{"num_hidden_layers": 8, "routed_scale": 1.0, "router_z_loss": 0.001, "lr_router": 0.000466, "norm_place": "pre", "rope_theta": 10000.0, "init": "normal"}
Below are experts of layer 5 (counted from 0) of a mixture-of-experts language model. Rows are named router (the router's row for the expert), down (a neuron's output weights, with its number) and show model dimensions 336-391. Each number is 500 + 50 x the weight over its row's rms, rounded and kept within 0 to 999. Numbers have three digits each.
After each expert's rows: "raises" lists some tokens whose logits its average output raises strongly, later layers aside. This comes from a sample of Wikipedia text that the model never trained on.

# expert 0
router:520420516471599495502444430534417530527505511536436511442506458514410491485515481416532523421535509470462594498575489509538586529486485533489557579471542537490426534471
down0:578475591480490516488511504525524558506524490550501476556470551391526536519470508425536466454432585446539572430498444517560512502497460495522490435471475489598510478452
down1:518471553495412520620437431533523501535449511448587505512573472504608435481388462455548498543503526553570452536518484507520499506511536483523504519456459479548512429458
down2:456488501489448483410494507452534459489533478606473510532427501574583536595529515463532540511485450446538604536552455470438394465567521443566524433441498511504527421508
down3:516508518555545569504494532487415528487413523465489534598513447497514555473414569468490505505510570549521440496467441473397469444556524486480460439471500534538499451516
down4:532520501512464530567581456541438634511448439474465518450570447519458530545536520556559518475467484497483484513490473460525487488506500519511541453449552551481518561544
down5:454527504498479483444555442494490411534483514477451576469569460523449481442516466435528493392432406454452524558541495509445514474375451520547545514530452412489550485542
down6:523438490472453488440476495448451569566556439487525502451504559506548480469522568589424467588457497541555526534451425528537550495499580461499494467529490443407461576535
down7:518501513577566568486563513514556555561526419541475507506507439462431549490560507618497523548452441487496491481483479519533492477502543547483563504568506502531475496512
down8:487587543474421465528532520534498498610441516451547542518435539542471558589553519522513608481491469457509552473529602563552483423465545529504442549411468485469521565531
down9:511480481474572585521463559486383533563498559489531496452507491487496454575549539438471422530512510533552403549426575468492468409557504519574487504581455528444599526502
down10:573450568544466482473471501599481428521446514547525481557486512599477576470521441529500528456608441522541413479359418534491468535498483502511615488511496503540436525479
down11:468483587515422543510509551422532469552521481490506536426503457530522454558442471466463499538477483568575458466605498482496511477447455471530549534437493524513456490498
down12:495489586487542541428430434469501557488567601543482559423476489576525488457492509616522577461529399431533424576514470512477528457495474548485541452578619488456581511524
down13:470483503469549433336518408519491536511504493550427501567429494461523599494500528508556560481462468431548496480446525439450488503517506448513576536503500535440400534503
down14:570493508547597507504473535473552447604539522539574542479535554434491387495471494422405475492470388486460459462614464522451501466527413429445473480617511518541502401603
down15:522472534520390517472500567495455591557484554481487475501492552487578553538444468505459500474482502477488610515522546476557504621486554519458490550480469503478507494451
down16:486550469466488537509510550435593508453519515495456509546568529560481509547476484478462544441464536506611472407519525509496480465461546507547479403491503518573518478428
down17:508438366471495493535424542509582558489400484572450437457419418575472487484551574550521420492498494593494485518548493512514474453355549482569495562498454575462551422522
down18:494501527461541588467542512525583542633516447564470482553444543550552507453530472453481545496506498532473543563434599544510428550499536562512499506437564520424442541543
down19:504482551483540446537547482499425463539485451564476472446521570546440413482475477572502509490508515496540513515502490512460494535503408551511526533556522541446519511377
down20:504561529496504521491580482462448587460526500527446417566519532518510454529486445517496379391610484472466509586439466522534495470452508457516503574537501518498437496543
down21:518512540561450538499462503449535559572565539557548475506575431535449474508474539507549544465462473458460403485535479505469525465540597390589524463540504520566497477627
down22:454519562535485487538488506520504460494487472400494543447420497552446502594529511560439512442577489469510445447476531516431495487573502468471454476478525500425501505574
down23:560524568517393544461378544525520512525401512542500455531433428488547489509491504558584393579556544469562482510530500554448523494417528596450458542442365476489487493428
down24:532497554514412464534528555573501431536512521526455488456508430492477438473514452431525571473447468463462503542526521581452407567418433501519458439420464572454469449499
down25:465467480553597392531561509462604422566500491551520369442479475484562396486438484347555500630465501538475485420508430503503492494474392516527457524456563469563592488534
down26:513560456560432481437436488481436480320470519593515459425577429505511477479562537608471470534617584501506427488551590526525495427580555535449492522492502495512597498509
down27:470484547510527542564541470458424508501512475515554494416422485374499527543456518547459582477498475518490447448410509464502471419512428597549579511537477429598548463418
down28:469523503458595503507469546507503514456492455598515460525488563526475534595501522511577432458546421573544594550524434466435452506481461463515505500544507513447456591523
down29:591416508506405395630452462563465443506554568510436540577462531484480533428543409455541575529468399512511530539545567509583513554583544525489513535562538487570397424478
down30:447491526520414568591518494514556532544486523545517387475513515519413502537443494507521595488441445496567539486491576481411480493585456532369510432456497551552485481525
down31:508520427477472491504426547539526500461488462474461456534515567508546432553577495564434466487413570469462418530525482502459535526545530521469462522447479514606558563454
down32:452498466515492523421447534531498492425503574541539437449468455542442503528541513521539582588555555555584564463475424527458429512407524534512541582539561463578447526514
down33:434530534582495484519480496497516488506579437449525537543505454483496425548422485482446468510470415558622483421447444551523504581504456442425504515466603529607588490510
down34:460411485541448480390514502512554561551474502579551474408569523605498523552551491419563420518484489604508567516492445535526550438510498535441492499446460547496512512477
down35:591418458475588593479455494509472545467579506527460445436581468382388447467557459514527569453458527488549410550474574572560625549455555526538555567497608529451442560487
down36:538550525533470544490553504495462517545542524500492513572435396441579515514488440520486587529515405456589474498512433459534416522461601393528591555520603420592422550482
down37:495587441543617434521550402407521454558466485503472508525435504515535449508509538436468506452506563538463557410540564432559530450504427501433528576583597482450573428563
down38:486459528499394565481526479488483466474506417534526464486607483542555504549402455450501483480458522538485485493439474489558457481577440559578542537493480668518477506456
down39:475458517548540560441463505483420402562512480591466534549454527458463556579398511505526459428472543625496567495466605433443516609524491505523565424461414530460479446479
down40:546493495571570519467531542504505594487496476533485399464417450444486459524589450607515466532477486485576622570464537522495457500589512509516483498509533525512477572412
down41:504424479509474530527557424524563550442569459560440554467519407454525425551509473459488437519424475486527509520586431595518488523435452488491475567575528475521572488431
down42:507487529509538531473465519528509470425520444482417450420520526410486515561411553562541518402455480537395627557474490477518478440509525496492517444451509524587508463480
down43:474494383447497481443499536537401567503535525459450444509523535461559506461557475502561491428535417475555532490482452503508526467458517463553535439500462514433492498482
raises: " and", ",", " |"

# expert 10
router:424451499577554536565494455526478500518492522463451512525559527423462579414519523467511434485587548541414467485544488529554567524438530590464539498468517549477472505508
down0:554462501551440442547511546549535507442541453571460446553510483404529543445408577435581454534485523479596585476519509595526513426425474464498465482475534479600566437491
down1:523527520519456498632451522435479548474476539539524488513565508505538471454504490461582430452499459537545526545542454415542449546538516464483545484449447473516480426485
down2:504499475483469585572497455523514434485509474613481515468451509576487465487502532521410488447519611546527534544600516478456426611525578526517663464531530495546498474436
down3:545526527514456517553484505574523467491454493454481556590505455508536536482496546523421531558590557483490405560482517510505502523551486490493503542483579506527515490485
down4:530488479443461600527467446504526665468486431409446499454502378479486489560527507555505568504551568513528437459438499472525464549510482475402518493441590519526426516501
down5:535582500467549433442510436493565536541468530476563544489549508512514454505504421424506425504467417445421494601545498593472472476487502514527507478557544341522466541573
down6:539533505437562505567409472502454589621566477483535482472472519386471415408514569515510497594479480462564530494456462528558436503499488510585513495551536544444567554496
down7:429450472570474536556560517498520592506525461483436512503572500507537520586556469540527505506459452546489493447526518511475562484456514494527501569503506489490478421527
down8:476500540427429459527507507469377543579538501513537550456477540569485517533526477516518518488539485491509502525464531500493495445479494498471477538379482470474496511492
down9:474459446542604491484463492457490528536530494457543402407444460542470439543502536491505402537484557567518373651491500466512423489453525571608448572484505532450493527503
down10:525496507544489560515562561580523511487366593430463530533577611498488573552501404534462515482588485607561448514434488444515420564473569550452569469527557478568457444397
down11:441507611499562509501537495425520527407601446567478455415474555501470509613399505440464491483442523542527433444537502425491560481437530445609551569481449496488564466480
down12:517457540547569460374468394445425547442566574509456476436474549466564500440467454556541554499536402532531537480487456435488540472456558533411591435514523494459574486558
down13:503452600501507429419475450474566504556497526507505479514440468496490572555525521541538469475544549450440498520519477504506548481504444458543524461504511415500432540492
down14:535429488551536470417520482520635469654468522447540568572549469460552414495514533416492489532452430505496510520533558470458537515571461508418437512497501453535451384579
down15:514513530469467467543480488532446501536523526614495474504489506473572538522502559592490539492445496495463643491533560536517457643472551482504448520484523563472500528510
down16:484463520459531462509544541547507469497468463503533541512560530469543524494581563573500487524460560494510523486456425554506460564462442556580467417374539510581523462488
down17:510499436481489482503436535492549489507463486502512465509519380507401480659537548467537483513466508486480464534569477545473535510383529471458456567537477539541530486539
down18:479455483498551532443460496579536584503496533537472524513557479561552518488540562464535533485510545489475459492478499484536495494443501499606475414561538448464447568543
down19:416489537523568439460505536477452443596495460510477462486411524483507499502575526585532570536583461511520507538496562522469571512565493498558521453553485494472443510466
down20:509510544561546557511520576439482569453523486502456504541451616546493449512484535543425429486547541505506579565539462514475479485495561532575394502527473462465553444522
down21:595471530517520453529403521380497512556492514649524403541522496513420537508538649519572515483416461496526466477438476575504476550500525384594523383498540461619492520506
down22:515540511440523552503420502423440484469434465482555487505485501543474542565608575541455653520537483481438475486479477513406437412492453528419490547504445506371517485486
down23:559452618515356549543402537493514494534520540581522517540489399474559542448489647516522491575493525508522515476528524555467503538462485620432452518461507463459513432398
down24:554551534479455523506468543481429497524504436526507437444488534486472440440459371507491523465508544495499541530499471595466515512398458484544534415455462560436484535459
down25:410470448556574458572579549441554402549455470540508392455520508459513461493393549442495476634426556537514520502512378573501476505550492442502540486469612439555533508516
down26:507518478546533586426448477473475504377487572490448489452535448455505476431520529613534519453590509476550545508553517509532507428547468513460549493509465554478470427495
down27:436467487505460533496517445505387486475565494528474535430459507393476511453452502470491524475551441539403537466448467482519445393522480477503569512500534421521477469545
down28:516546570471559492531491457494541541502527433536465419533538533494475478507434530491637447533579493528509498561572409506556467512494507430457544551478528515487472633533
down29:579491525512423449565484551501446503468538511493466556533386479437452539465503483412489660494526447567485429621536550510552497527560484556451451504505440442520440390428
down30:454498508480445507560424518514529460517567562478448490591545470513406523579379571529553591440481483530522478549468495534456530439596511540447477488458507564516460454517
down31:564452492533550507469503529469544494506473469490485444524544543480554447595576468493550452475439465562462492604479411539457507556570505526536506522488564487581541528511
down32:484547488517437552440486471490474513464478494493523409439486519477474498473607545664540485519521489548527624418558499395502459519457470511517483470485481483568470554526
down33:428539518430445563515452426458501406427542476430531501497379465467501448443439470556468510501436430518564479531394506518526544540530430517440510464539520481533498479533
down34:532461434410440468487447542505455533562564497551611521418534438551467448578467486407430540564541510538530557514493477549500501464518541482509478448523580470610643545468
down35:568476569588510541480467491536428529462571546507467495481510533421484447498523407538567437504522484521547500487436424456365558503460496570605455485500511566489531592468
down36:415486492575569572489540429534554515505479509486493456533525452442539497439479426484493514443472481521586514455504481480526447515537541445463523560449556508503526487431
down37:610612413505617389480533365523481537479458482516529475537445510454553465533506550374517400433623569551513560493605539458481490504453471463433528537585481420495493489536
down38:501498535570326515501512467533507461557501467458542480511518469535530576512500505479492480559462488558391457429491374521496476564518532539564481497531431539530516467441
down39:563593490503527561509471591540425441428479489510505493492503452467515600475447493498482511549500522612523639501476530495610538503566437504560559478439502497525462451466
down40:490514466504559528435461556542452535539430454505443454522491346488493524584566460530503427561459569471541550516531575503457446474542461543517450434483549464519498467522
down41:455505499558474607497499419510528519459493463542552581417505411514501469604546490472473456527406548417498537518540450554458526460466494521519514472500520486560525437421
down42:514537493491553524448534571528546487503492444480471509522533440478484512525504584531577490415463533524445595512453419460473521529436444479496526423445503583502571445513
down43:563465400464621435479444474482446539520509585505436486509470526488552470547496481499467492499427512485522467525461461474550533433505530531501544495523473567412527447467
raises: ",", " and", ".", " for", " (", " in"

# expert 14
router:410504546542519490551467472451484558588464547470565551534555506464452594450525550504551531493539536510435568489550483497522498403476518530455498469488478575451485407546
down0:538513515514438465548535498445572508545534433516496480518503431441573528557431525446517468509468506437555509481553525509518467482441482427475526542515423567582509535452
down1:513508588514451418609478487487562455563458488553623503553512472487538401520418528427551414502460471556546455544597460481458418488526494501462512473429513456551558393492
down2:532570435495489505530543555522611470451470464507535495415481515533632524579550526501510503481526597502583568575606484521403481575566522489581555420434503497493509438474
down3:490524449451608550531515548582474423463400452469541439594427455495506499467468519543482473471481618459444481557417486509534540561541454479495393494508514489553401505528
down4:559503491512493579550533478503551596566448446405492466533549515503498481521566498566498539509562428428392461522437566502496482539436500484472621511544510499494512590447
down5:475590475502508376457463445534548493474500511496549593616552498556471473505539488452473543468508418478449487495493468503463534502459480505534522518517541370488547508576
down6:504501506448518483469501473422505580619548464488478499474477500524523414456540557553436484591402468492545493498442458513478515600497580510494523435560481541489521466459
down7:457539462621454449513480552493481635461555514522460462481499446535562526557494529554508545496440410586492425495465478592539516506519464505438494502537536521539582447539
down8:420562564454421511485554526519421578510470506514583586531438559551540447541523513500493636400511488473555502465532508553487478489524455486485437615446402487441478514450
down9:454554500533596553587448494479381545564557555501547400528543558431511428494464498455421401523490489487511434580480530506512447505504483506592516488531497591440544514506
down10:565510496519454464490568448514482475464483466409462495485464578509553492485514467532495441513578560541532508535482430509532357558446528484571519508547591484478412519472
down11:507454559523423405549515501380559508511491545529464513471560571465461516572461535426502568484376576496560483537528478548425554511438494493512485646454523505427511583511
down12:471479602493508484436482465308451500514580592468518500456502508527565514454500532497518596498523416474502503580488496468445558433446462511444583474494539524442590467525
down13:542536583398616405315465379476561497545558495504495525540521448513420627514538562503536527490426420497575470539498505507519461486493486446558516494520539521508467498553
down14:574488534540600496475492395565536485532472551479570535466506433503466437572461488440460443579541411508418450393565447519467526454433419452423487523545577466563453440563
down15:473435521544430468516524546506511548583544561512484475495460523425586571482496490597457540494527464460510549457453533525497483558468520501484428549500500550473522482508
down16:455480484496516411453548455480563446467567429518536574505539569629449494581528473550441439477419461475520523539474472530484517499491502465491516442548479511598499490513
down17:492522442514531531507515546453550482519373521507509391505518431513400502559553484514533381547465464522455514535481592517500559486395564489491487586453481537490500468574
down18:434523514522545499556478549481515568535503529514489475579597556575550532524477445486451503539505573477500478506526556516472504531525470612572467424535503440513513457442
down19:457495501467493444547482498480452455558498540518483462485491550499391538456566524574551481497520462427532504513473556457395587598488485536600527585575490527439494549446
down20:496513503508532527531534556447532527426490521539502402479468595509493525519542489586501348521553539490505526564533436537475467506525510518554493503494487460484421484564
down21:494517573494528549552478512400464468536565553516477398549565435527495503541481543494487580456463467493592481460597509517462558429534576365536532489511537494500500554536
down22:536501506456503566531447471427498485497520461479542481514471511505433601492480510473463581524528524522529574510516491501466476417549473480424410451462501466395535458516
down23:468591578540413544494412522534511507498409459577617496574425404465480506399504620477548470562580563535535491487537522508469555512514475536390432546442454440428438429399
down24:525463542537328522562535534510454516568476472489472462480507537532524497525507484530423513490457513509448558522454440468444501567410500524507508443379468586441515519524
down25:437480433548531439493561512489464374550511499529464409433471499441557480442476523428420423536442479490475460439504476540434571458472434470471434528462535488521607539542
down26:509412473550487463467472501524572368432474519500512574579578432557508529505529521556470471524502493535594449571534488437535478452590432542508461514512544427544486504589
down27:515485567533493483537556509460469515510627563459479472484404463353432552452401484494517571545559527487475498458408552490548450442597484510606549544503546397534469521517
down28:521526488492557491469431514515561512404521450457543544544520545493527480517493541436556410522577526495539591538536382499486545537503456455528531499453520563484543533551
down29:610465464520482432547488580522486485477501488564532558512410472463559486491525478397516579510501473541546552592581526476514486621597540517555479486505499475475433465453
down30:492489524531409499540460450468482502470553501420475476545497487576475547561416558456564592466465454540469385571452493437481484461617451543444506527507446483494543489584
down31:575504506501461433522450506524532483507496461490413464513425564547582450620581480525560449463486497504486437537562430477478504648465490536449483388464493487578479494553
down32:527487435559452546476557493502410516459445593513509387392512488456372527560605509594432525528561466523538566467551470431478387483456489543452437577499504492522430478603
down33:508501500391447500464463553558464475593548395443518570562479446545486380466427484502494500491484416568517461423423492526550544532491516483473456572502499488538503467480
down34:472397450490500450394428509499475539515511493475570461539496493493424501428433487466451524441454465577541508584442497451483493517506456564454425508564483474569628522479
down35:560465524555565555493439450448523481433570514452535488518584468478476520563497410577518482515448451429516494499468490429543544497410613482553456480486608547445559518443
down36:467480501548499555517498426507412540467481493527454504573539461440631475597431519546482628530548415525552549537557465498557510546442623415552557553501590480509533498481
down37:510562526535628444539563442455558556519431480533535479535492612547548427468514526449571515451546500530521589561572525450475579492538502436436548560606523482475535467487
down38:497534521457406562473506545547547421579532417467499493472569501531552522458477495530462538571428464516493452457491437514526469482550556468590456479490480582503485459442
down39:506582512530604589458455526441489469555443492508495495526567513474503588458431473572464490463434540583403578442409487501500492574496564505550476435442470547484454533459
down40:461504462491551540459554557557476595537466513478505343476522448422552502544599472542481468523416506514550507584504568533518431544592420578581516448531530454484485526487
down41:540515488528495537434444491488565505394541479508584500445418468532513366578475480458459491580420487462452529470584455548444458469402459508545562526544539447452480450435
down42:556479477507565481465507559567475615466532452526415463488541480432446513512456521487557545435472547548437601555509515541592521497440496488455502480473513557577553479503
down43:520412443433466428428491508537484552490563547463569524569488575500549514555535504511569593444475525510540534470400441579532461510387496484560513554527480539548521516515
raises: ",", " (", " and", " in", " ", " by"

# expert 8
router:456539461503538433510489383583437482578507551470475555484496456510435541472553498510513469446563568450510580423659544538489512482477462499457464473483550485488417551533
down7:462559484550479521549549485484584560507522504503490515539504485541458564526519565536581533448456422465514483444497515488476544538397427500525456505562502513509544491525
down8:420562503468411511491556511553425481560556590440516503551471552517548467584495435509513585479534416495489551467513527507531443460503454506538456566434588597514541524492
down9:504451504529546494494499484548451493574536474536618450504564512473489454484537464446468399570532502523555377548463513545484329445491496451534478504553456525517527484495
down10:477499459485437557440522473618454466480461451537513494526563558625471465572486449555560495412471458534484428609508460489532456554479483508497545483503528539572436509550
down11:472530499491439585604539550488467506548509568492424480493547450482501422537504524385476520402450495547551439542604475471510472403450443436509450546447463499428538484484
down12:437494574457545534477481461462441525524561531466516527431526500537540567444535490573516431510523472522503460528506452528529480469515494392482562434518598486518518489573
down13:511478493461533500355425498480532543548492453518441497456420467525559608413526587528518493499512477445498431476435486531560487431535506426551537518505516530460471499463
down14:527569433528519532468517494600533593513478481521538550551537473489466481500474408540482466549458496464434522486496576518537567556497404490445391451545558551520468458575
down15:449510503522452481510523474499516456560502530470494477518519547448564562520495574575508482499532509450510491515530608491446452605474600527506527607559505536483510524514
down16:552483383544489507481568470496488537449545423555542539463499546478504475585517531454533510488426531564544575492514465512501421496427466477611524468505429572485522455415
down17:515505468464565518490477550441571519483406515532456465478476480564453433600529529524476436491524519455445489526538484488518475495425616563471463617488488503410559524502
down18:423517491596584565475542544460539507556548562528484468440562566534520526464530495531485504513526556497432480536510519540428493496532508509688532414476549505410507425473
down19:489444473477542560504497450503437450585450476575518394555466569596394462547526537576505503494582473483554556499487520474458566499500464516533490527495523479414458488478
down20:471476545484460437391566553478504509448474477502469393505511536427514536501521526468519384466532621510546522558560435513422463485514468503463448524451525506462493497566
down21:494444537474411505461413503460549513535525545600548414477545509483439464466551445522490572457480464456454467425504542492448593439547609376629479504451524398542489514544
down22:490493537475552617589495476478544514488468458521521463470475485588387550517549490571429579517536493516559506477386525498395449473525504523356466534445518536422604463495
down23:537479656541410570541299614567536529492395500588499514440455436465586501508516493494544474536548486493518593508385524493508463537495509608431514511471515392511529461474
down24:548526532565342406506533514546526495544526413541545374522571540462565461473555445480518569515510546503460513501522443492418444568477527553502480499491439524498434493549
down25:488517425486661541554534499541537481518492477555485398443520460430454428466438493409492425530486512491460548557567523459501501490423430520443484556415554530415538454449
down26:482488447574510473512443584499479454336498504507499510544519420441527458492537487630482505556643523516516496538508484501513569399575461430449445582503445505522485463502
down27:475490577403529495517549485450462526471522477497527596451470433390545526460481513510517529521547550509463596552405530490550502411586450512552537495545413415562505528468
down28:553427510445615385497455496547550426523432409531489456513557558492528523526508565517485475507595456442517598513520512544479494554520495371571434555500461532541462607536
down29:581433505537449428596521483499449519480504530490491611521379522417526482396558445497524570525443400491488552546543533483536403572594551499529511549539460465438415424470
down30:462477468490491542553495461487510499485541479479487409520421455594453474516420553503559547435482462510471476500395468502418565502572487496495503515440421550451498452528
down31:543459439522455426550504496576563540420508370518424443588483504498487462595495539496542436466424561417532445460471459533437526566556532531453473479506518580615423565501
down32:453515474441526560493492499504470541423514576475549423409537528543483475441549510609465591548564517483505532478481412462549425497470515531544514506479574476525436441590
down33:448504525472532446538478435500533499466536421457516566571513514476479456496443564545382550454411385575603484505426549558451471557542497474499518560559556426541505567463
down34:450488445477556504442508525515494503502527551545542517545574464511484552560459474331521511463502486552490551515492536546479566454465487463508488510480455548629514517441
down35:563439559546440585504503424528511542509607520507510474451508483471479478451505416552534475435543545556483449521487501500557582507446520535580524431473531454511511600420
down36:513542488490511539479574516540553520470556540513510535598504427454574515521429554454440521514477471484533466503489507420522488521463567478494528547545521466523520530454
down37:541554455497625448448482462487409531476417538490447497501490556478583397543508535395506533418637536493562531469542533435569576394561478451490455511495519504387584514482
down38:598542428450357560430517409506487416495474506427511503485519458552587499485488433534468525480516482491492455444487426450442482480543473497500488506468478580456501428477
down39:496578490581608563470522515453414455509487519527485548456507510501513616453445509563508502462502554562505532516492546520518613529449489500481492455484433529517436482483
down40:485464480543582564402553547499504511571445455574518389562477421507541518541553494462529429550468503464543509585506503440498403484605405525514514440489444488440521557445
down41:471434464512516515475504426546589488400524462519497480498391436450576523525516521536456454591531464501587474504605400588533506490451556527491546531518560462473530539429
down42:514466581547525501447544554517533629392520457482432440499514424506549515551434468585523520407494541534395585544487479566476544494506495577526503459469540635544531490502
down43:549595495446431442528458497500548502498503554530500445543503526566586499507502519565525564397415494521542557543467466460542449596457528504508483456491539544531475509512
down44:433435466502527450402513562517454500553482486484537411551535445554479552476575496550453507542497475396504385564443523459524407545470590505488437515510504462466592550558
down45:537552519400438514536514453501513490454498504507497553434496488631485471583540492504563514474465439587562473499484513560435505537497476489487447400502489444573519345556
down46:472515500544524507566573427411396459442597536494435522507468490477484497516450481494522563469568496521500487484436578481551509500573488484354476564510435545397538521515
down47:566456401469518459514442449491421461478473533458460531487453529483398468535512569497556524451536400439532500486516509431496462446500537526464479567575540429466448393508
down48:514523478446493644480407520443409582392520482500479506505514544461512538504462396475362416479537538525554390534565498415515476455465522502433601503468514508509505497534
down49:524490550518461550550566414493453588536422505553492440495635487418495495579506450569501534483449462472591410511490534441462445534425615512506572415562536509523437561492
down50:447526487420464542437489440502534469470600486488448507511468476546440498511460454517457482481447511526514503478468526503491473560533609556506500510488578500452475511587
raises: "ing", "adi", "ies", "is"

# expert 11
router:479408444555544457494426440525427440500425518501451523494539498436521563518515514455485520443589522492467566495558452492524520452484414568477522539444486527474479450515
down7:488505465586429546526508496499552554514503475558470505432546463486511498547562439538563499557465475497457477526483479594465529493500505523526512490599482499456456422494
down8:418520481524373475518538532596427525577533539511538504516404572462548504560556460519519547409572468491509521471513532607486479481506493505482455571386480567473493538468
down9:547533490530556499502406510541489522500526566596535506414465503488501514500447541390521500565522485500534377626436537509458420457532486464599448482526447481556581485455
down10:502441512498496546431469552608492473511525546515510475419509509505587578471539497486511505471546493545518452482543426525544445533519518471555540510508484569558408539495
down11:441485464515477530544557547424519540542528480522463516497468590475538504611405506454472453440458504509567433530589491476463545421363509413510499544422473486456477535461
down12:431514533550475482463450456543491541510534609567444622457486480573525549563469571551519519479482421480536450572491440506452581487528506501466535451511579517476566461530
down13:431493606441499526451491459511497547494582448511468475496550509554506598457472617512558530549487525410541529515475519430552444481487471471509559515488467535507482500499
down14:490465500497518547513557477566507407511469527380569513479523453529480462598497457461463418638531417455394553458514411484508548440506387487432442468567521495542539415564
down15:506548542490491473511553597529484521585543533517539496442488597420574559556532455600457517583528524527473581482499496546462496603432477461507514547500487562512526483516
down16:555481508542508584501533505425458544435477482514458491574501554451518505559548536519452492438417510560505498514466513489480486486512557447608539465512429564501553490535
down17:537476514506588458511501498511595554537431473565454439486515414591367443517541555541497430527493489545453492521582532518491534459440587492524479540468567501424570473488
down18:401501527483504618480525572550547585561513515538434352515534486540540554455450454473520608495517523508450425566492555473473516454504502549583428438518550517418539565450
down19:547454539498546498552514488546429505517551487601477407484535506572413433527490518620530487501564454537506479585513558438446533519479483523477496533492502472488522532469
down20:447509488400518499535506632506435498481619480498477390506521539532476452503505455500503425566585565589430420512555474555496481521564484479503394519494577525499421501443
down21:553439538555474467459481517496504505538496500532482388517525476552511429522549513523572517483495481503454476522528438532425509485555560390547572460530522525641509483572
down22:487477504490499550531413503374560483522472489450513542454435532537378498473484485588438576512469489470480475517454477411468505476491430498414404500494461548411495445426
down23:455461582511371517467418561497530499550504538537467506498454411452501532480528479520575447521561498478500477516516528533507548536427506590436472591421449479406560522457
down24:499465494499356570487466550574536469562524525519437400480544451523437488470492455464570502435471482466523486442505491507544429539467509558571514481464484578506453497482
down25:491464438495580415546587516520496432516459528532518429508452503533555488520444490392498532514508481570546481399528401390512532551562403473414462575415517428436572535556
down26:447510442573505554463445550431469407426538513536517478577500469473479447464557444567525443442589504538563479543495545375523534458545495545464510552481480481444582438575
down27:524441528513504533548633429468475408433534490474489572491447477394495536532499494482518524429497520459464461489499532527467469433472463561538580529512584466539520456460
down28:478429487503624533479461440521540507449427452465477559517526528529530521589507567431610416496529518494453596568505405454540613515476514445511541494451508539472524570569
down29:531440504490426416518467451611514553497515465522383543527401528482513518437508436448524517469453370429485536541533582536539475529594578521481493531546519475452402415444
down30:519509513507536603538476575483530517510502494483477404502493481525470515498423577601567525467475401459530431499490463534480548443560466544452487548476490498527544416556
down31:513459529566531514482478466462541445439507459482455407491466499507590447483596508510502423456502465551456475486573464521490505652552489505521503445506491514572476528627
down32:404470493520512498531475527469491488463505579413532416442486493517511526533566531607620531543502480478522538519532516461487528521414475548417467465473566438496342495574
down33:467582481467436479497441515500561433524486493399567503582548464471470464534404528466456482461463450465550453399510532473560507576456485537514562494559535484605479535430
down34:507470451463468450497456518563462465472544484549619450538554516472487577538467498376509563413478509574465585566477460536510464505434540432535478444529486456647558584379
down35:621448450574590469502437464440458513404565505517509449442543429373491447509495435490531544513529548504476531478534409478473570513401520493543511480481483523558429483396
down36:479493554533536560505524476550524453426496537530533607576509496511587548492527580502532581477521454482492573519456408447503495481469616422513531548473584493526564498497
down37:468577491529617434414537399400464501516457499536516503590454476455640516454441531574575463445562563529475526470531511427523588371544496506441520605538477445464605443581
down38:549519534552425490517456432419489454565505470432420494558512475512482444450555560532481444527532406467453459435487475455553411502428500602561586449388506541506538429450
down39:550535502536525626506501538494507494510464450539522564493477424474479549558408542458460514459545571677478553415478563503522535560522541498554538444427423541479528517471
down40:487470514443553599386579555539512535541471457510505382490479529465579457593578426504480492505440445524526498600536516487470415478577471541569482429570540531463486495460
down41:587474535506465510517554430554573480431506471431499600435449465495524431561520478496521492540479449495543555517587458549480434487306492561567522540575521505519554402434
down42:504458464558486506452506489474570479397548479465424516519501497465499566485506543563544537382526521563418609524459500459498503533459558531491597459508479569517523554454
down43:549535365485497474511445438532433584543573570451493469503505530531537451449462529517529489540492528433606447531461503475481458476464519471508568435530525508462533505495
down44:500499553473559520578440541487549529541466485501536474536482415585416519463564524517484545500535462363524454574360478443529507548499511496467454522590491496469579584544
down45:532551482498520535568541506470529430506408473502530596433480496623550424571492479472539567442515377544494596550551549438501454473532490486515421463532455493475507429644
down46:463406488493536448470502477432456446433604526519517477587485516452461481514528425493491494602475484480438482458496517530481495365540472498350427536509447517487523482464
down47:527517444586494387495530556470443504449495508558508572510473566399452465533454578430506477475453489379461600499501486463453499468474500543509546454598523472540407501484
down48:527494469460540577441445603430493487512517474444448525464530595523489483451490479484432511497482458515512327576575561507478430414567519522491501526487459464502561477472
down49:480486461496466564551564478557424554443418513500521505510546584448375464474496507504417544527480488528597447528484475483488456508404572469517659391537567536494497540448
down50:432435533390550561561498415513506424477569533458494504415433511586472480470526525490496442552437449567519459517415490468438490581485451532472549499512514537519436597493
raises: " (", " and", " ", " M"